Below are experts of layer 4 (counted from 0) of a mixture-of-experts language model. Rows are named router (the router's row for the expert), gate (a neuron's input weights, with its number), up (a neuron's input weights, with its number), down (a neuron's output weights, with its number) and show model dimensions 288-383. Each number is 50 + 12 x the weight over its row's rms, rounded and kept within 0 to 99.
Before each expert's rows: "gets" lists some tokens that make up at least twice as much of what it gets as of all text; "raises" lists some tokens whose logits its average output raises strongly, later layers aside. This comes from a sample of Wikipedia text that the model never trained on. Tokens count by the router's weight.

# expert 13
gets: " | ", "1", "-", "; ", "|", "0"
raises: ".", "er", " in", " and", "us", "n"
router:24 84 47 35 37 48 55 43 39 36 49 64 64 61 51 72 60 70 41 24 44 77 38 69 70 61 59 37 44 51 48 62 34 59 42 44 46 37 51 58 62 44 31 59 76 52 65 52 35 42 55 60 42 55 50 38 55 43 53 61 38 79 38 20 67 52 57 37 45 67 41 77 56 55 48 60 35 56 38 67 52 48 51 40 43 66 43 56 59 28 53 48 40 55 53 42
gate0:41 23 49 41 41 39 41 70 46 37 58 41 45 52 70 52 74 65 57 52 31 55 57 48 61 29 26 51 46 80 43 41 47 37 46 42 69 52 39 41 58 67 19 69 42 69 60 55 46 25 51 47 53 59 39 45 67 42 40 49 82 70 23 53 31 61 62 34 37 33 40 41 55 57 50 48 42 55 49 57 75 36 37 38 48 49 37 65 56 52 37 54 53 44 45 43
up0:35 63 40 51 40 49 60 76 54 64 44 42 67 53 07 69 56 47 43 50 41 52 64 42 57 31 33 54 49 54 42 55 58 36 35 54 55 65 48 66 47 39 52 36 65 35 52 50 51 47 50 22 33 54 59 40 61 42 63 44 41 69 57 54 44 45 40 44 43 58 55 35 54 44 60 51 34 58 68 26 60 45 46 63 38 21 43 33 49 50 55 53 25 66 26 60
down0:33 54 48 46 58 49 64 59 36 52 65 53 38 30 75 45 49 52 45 41 49 46 49 39 62 29 49 49 53 46 78 41 43 38 44 47 59 47 48 29 54 44 47 49 57 56 32 36 60 42 58 42 54 67 41 43 65 43 56 45 26 58 64 32 69 27 56 65 57 57 66 50 54 36 41 55 37 52 36 45 37 43 60 49 39 61 59 56 55 28 55 57 66 45 86 36
gate1:63 64 49 52 60 40 55 79 44 58 58 72 52 61 46 56 67 50 56 57 60 45 45 56 35 38 32 69 51 43 37 46 61 71 55 40 57 77 41 44 43 41 48 57 62 51 44 36 34 25 51 67 51 42 61 36 46 59 63 50 18 57 62 51 42 49 47 58 40 52 49 33 36 54 48 61 53 42 42 45 40 54 34 36 50 14 42 50 53 42 51 53 39 45 48 39
up1:53 36 48 32 42 48 61 45 42 58 60 44 32 41 54 51 58 58 46 39 80 45 25 51 47 49 38 31 44 42 37 48 52 49 44 55 62 46 43 52 54 31 56 58 44 43 49 30 48 40 12 50 45 48 47 32 56 70 53 57 72 59 30 52 54 58 47 33 54 62 41 51 70 36 71 48 60 50 28 36 58 42 54 80 35 47 59 41 40 66 42 41 33 60 74 45
down1:66 47 35 13 61 41 38 43 45 66 44 48 44 63 46 71 36 61 36 71 57 69 69 67 26 75 50 43 33 49 24 55 50 55 34 51 49 42 37 39 48 37 48 62 31 57 75 55 65 54 54 37 66 47 44 56 54 35 65 42 57 53 49 47 64 53 54 50 65 38 62 57 43 51 46 53 41 53 53 59 54 30 43 58 42 52 53 66 50 54 59 54 45 52 54 64

# expert 1
gets: ".", "\n\n", "\n", "==", ").", "s."
raises: "\n\n", "\n", "===", "The", "-", "A"
router:57 56 34 49 64 55 59 31 61 41 68 60 56 48 68 48 47 55 45 47 50 61 50 38 51 50 36 60 46 61 36 50 62 62 58 72 47 40 51 46 36 59 56 46 48 61 45 47 44 53 47 58 63 38 71 50 70 53 46 66 37 61 49 51 59 50 56 51 40 48 69 53 53 44 51 35 42 65 54 45 37 71 30 40 40 37 51 53 46 36 26 55 47 60 57 39
gate0:46 41 65 25 59 69 60 45 55 52 50 36 68 52 51 58 66 62 58 36 46 61 35 44 61 51 64 33 33 38 49 24 70 54 51 44 34 69 32 48 50 44 50 37 69 70 56 63 16 50 71 63 46 65 48 47 46 40 29 52 46 46 38 33 43 54 31 54 58 30 29 38 47 57 53 50 59 44 53 68 54 37 45 37 48 41 49 47 63 55 52 24 58 51 57 65
up0:61 46 52 50 46 38 46 58 16 57 52 41 60 38 54 59 55 43 27 41 58 53 54 54 34 41 46 53 53 50 43 52 46 45 46 49 60 41 64 61 54 43 49 50 44 62 46 44 49 58 24 48 58 47 45 67 49 56 64 72 44 69 43 46 50 52 47 53 58 70 27 40 54 45 55 46 44 51 60 59 53 73 51 48 62 44 25 51 57 58 41 72 37 50 63 59
down0:54 49 48 57 64 53 39 67 37 44 44 40 57 29 51 65 64 49 41 51 60 67 36 40 53 65 53 26 40 49 39 46 53 51 35 60 49 48 48 49 74 35 60 42 46 60 45 33 30 54 33 38 57 55 36 61 43 46 48 22 47 51 51 39 31 37 19 46 52 47 57 46 52 27 52 48 54 60 59 55 29 49 26 59 46 50 52 31 75 28 42 50 36 39 38 31
gate1:64 45 47 65 64 64 41 34 54 42 64 56 55 43 47 57 61 68 53 61 38 42 46 59 45 48 37 49 36 68 46 32 52 98 50 66 27 35 45 62 62 39 47 43 60 52 54 68 47 72 36 57 32 71 56 47 46 59 43 49 33 73 31 37 46 45 64 54 38 48 47 61 52 33 64 44 40 67 59 55 51 41 15 37 58 61 39 48 59 33 60 69 55 33 48 52
up1:61 42 61 58 36 62 29 43 44 48 70 58 33 34 39 65 64 50 49 51 40 35 42 65 38 66 57 48 38 68 46 48 67 78 49 79 44 30 52 51 55 27 58 33 73 37 45 50 49 63 44 61 35 71 53 82 31 68 38 57 24 73 31 38 26 29 63 56 46 46 50 76 55 38 66 53 40 51 46 66 65 57 12 28 70 58 27 52 63 39 48 45 49 27 39 43
down1:37 41 46 43 61 56 41 46 42 51 58 46 65 59 33 35 55 55 44 61 35 49 58 47 48 51 53 60 42 83 44 31 40 39 51 54 41 57 58 57 30 41 38 46 49 46 44 23 55 43 28 70 49 50 57 52 57 43 34 52 65 44 52 67 64 54 42 56 11 66 26 56 51 35 36 49 33 37 75 59 30 46 58 57 51 38 42 58 38 61 75 41 31 42 35 40

# expert 8
gets: "2", "1", "3", "4", "5", "6"
raises: ".", "-", ",", ", ", " (", "/"
router:46 61 45 70 46 61 48 31 48 52 68 54 62 55 71 57 56 35 64 26 45 52 53 48 66 49 68 47 43 70 60 40 45 46 40 56 28 56 53 49 40 52 35 40 43 45 47 74 32 61 62 23 43 27 49 42 38 52 26 56 51 58 42 54 66 41 48 46 74 59 62 60 45 41 44 46 55 81 25 31 30 85 45 26 42 51 45 53 46 44 26 52 42 49 64 47
gate0:81 50 43 44 43 45 65 49 36 46 49 27 41 68 36 53 55 50 59 32 55 66 22 57 46 51 51 48 65 49 67 42 45 45 45 47 42 60 32 47 51 76 37 28 52 64 52 39 26 40 56 62 53 55 36 47 45 29 33 24 50 50 52 53 50 39 58 56 55 42 50 54 53 36 54 60 46 41 39 50 62 66 69 52 49 66 56 48 60 69 48 27 48 50 36 42
up0:33 46 48 34 59 54 43 31 66 59 56 58 48 45 64 34 58 50 58 49 57 48 57 38 48 43 58 75 31 48 53 59 69 45 55 63 76 46 54 48 66 53 63 62 41 35 54 65 65 67 40 44 52 38 61 75 46 70 60 57 58 50 29 40 55 36 40 29 60 57 35 51 59 82 48 59 49 37 51 62 60 46 43 45 50 61 45 52 36 31 51 56 34 57 71 61
down0:53 29 33 44 46 38 38 78 53 32 49 70 64 50 60 51 44 43 50 57 54 40 59 35 56 59 36 38 51 47 53 43 29 72 47 47 59 59 42 39 35 67 35 48 50 63 30 57 46 54 45 50 72 45 36 46 67 58 41 69 38 56 63 33 23 46 33 53 35 58 74 36 53 56 38 42 58 63 64 52 37 30 59 54 67 48 55 47 21 21 17 51 50 57 49 42
gate1:42 55 68 34 40 31 37 59 56 59 41 35 46 69 71 49 42 65 39 40 57 55 58 34 54 59 34 46 80 47 47 62 50 41 53 70 26 40 52 58 35 49 37 54 39 46 78 36 57 79 71 85 45 61 42 53 42 33 55 46 54 39 45 61 65 59 54 52 50 35 31 46 67 54 53 59 54 49 56 45 54 21 38 66 27 51 55 39 55 55 41 54 47 46 55 57
up1:33 46 64 64 50 54 49 48 19 47 39 59 58 40 62 44 63 48 59 51 63 36 34 50 30 58 46 64 54 49 57 50 64 62 50 40 75 53 70 62 63 33 49 60 48 51 19 59 63 32 52 32 48 52 50 40 75 76 45 60 40 55 47 53 32 46 53 22 36 39 50 53 37 48 49 40 58 41 40 64 61 43 44 70 33 56 40 37 50 61 55 29 50 56 64 39
down1:32 41 63 59 47 30 41 50 49 86 33 76 31 56 43 55 55 46 60 63 55 58 39 78 82 65 36 58 57 54 50 47 59 57 48 34 53 49 83 55 61 39 54 50 65 48 53 49 62 44 51 40 40 65 80 69 57 70 41 69 59 36 35 55 48 53 37 50 54 38 50 72 40 42 50 78 54 51 36 40 32 58 53 47 59 53 42 83 52 37 55 37 48 51 67 58

# expert 10
gets: " | ", " (", "| ", " in ", ", ", ": "
raises: "1", " a", " in", ",", " and", " for"
router:68 60 59 54 45 56 64 47 47 42 58 48 58 69 50 54 37 57 60 53 59 73 44 49 65 52 45 54 46 59 50 58 44 65 43 68 42 68 32 44 43 34 69 64 57 53 62 28 63 40 53 54 28 57 56 42 60 53 44 54 37 51 63 37 48 54 81 51 52 57 66 33 69 35 47 53 35 64 48 21 51 68 47 61 53 49 42 44 39 51 52 48 58 63 62 52
gate0:25 46 57 44 31 38 45 58 64 59 52 49 33 62 47 52 75 44 49 55 62 55 29 39 40 50 50 47 48 55 59 53 53 47 46 56 32 48 41 45 27 60 47 53 40 57 67 50 72 53 63 36 66 68 45 49 50 54 50 54 70 56 51 46 29 56 47 53 45 45 64 54 72 46 59 48 64 74 56 51 49 15 41 35 64 54 52 50 54 41 37 28 60 46 41 49
up0:53 53 59 51 55 24 62 47 34 34 41 49 52 34 46 65 22 56 35 60 54 44 60 58 50 48 58 69 44 60 60 36 38 48 45 58 41 51 71 36 59 43 59 36 48 69 71 60 42 31 37 35 74 64 64 54 74 48 38 57 37 58 57 39 42 46 52 63 52 40 35 29 45 54 67 67 75 73 56 54 47 50 48 51 63 59 52 53 68 48 33 52 53 37 65 53
down0:51 48 59 82 52 73 37 45 44 64 31 44 35 42 52 54 46 33 37 58 51 41 41 50 23 46 58 72 68 33 39 49 52 53 56 35 43 53 55 45 58 35 73 73 67 27 37 38 34 40 41 64 50 53 43 43 57 56 43 33 61 41 42 50 54 76 43 46 48 28 35 50 61 40 40 37 51 59 50 40 33 50 42 74 54 50 46 35 47 60 58 63 65 58 58 56
gate1:59 45 50 66 55 35 43 46 49 51 64 39 53 40 40 95 39 42 34 48 45 58 56 44 67 48 80 39 57 54 44 65 37 62 20 54 26 37 47 38 49 54 72 40 47 38 46 68 35 48 47 44 41 56 38 42 52 41 42 56 39 29 41 37 51 47 55 65 57 44 39 41 57 38 54 50 33 80 49 54 49 51 52 55 36 47 53 28 67 33 20 56 42 51 51 36
up1:60 52 49 76 63 38 60 40 35 50 61 41 61 35 56 61 60 43 34 57 48 52 56 32 54 53 70 41 43 39 56 52 44 74 36 64 46 64 47 57 56 60 43 36 53 36 59 44 37 38 52 53 31 46 35 58 39 57 45 51 42 37 60 52 34 51 33 59 67 68 38 66 54 43 47 50 35 74 55 51 43 59 40 41 27 19 53 45 68 32 52 61 37 45 42 41
down1:69 66 48 75 42 54 54 52 45 61 47 69 61 56 58 58 39 59 39 64 26 48 62 61 58 42 47 47 63 33 31 47 50 46 46 49 31 46 47 40 18 78 30 69 51 75 46 52 51 68 60 56 68 51 49 51 38 29 52 56 29 30 39 49 51 27 53 85 57 49 54 44 51 54 51 39 42 67 72 31 48 44 28 63 42 50 54 64 58 41 71 41 40 31 26 53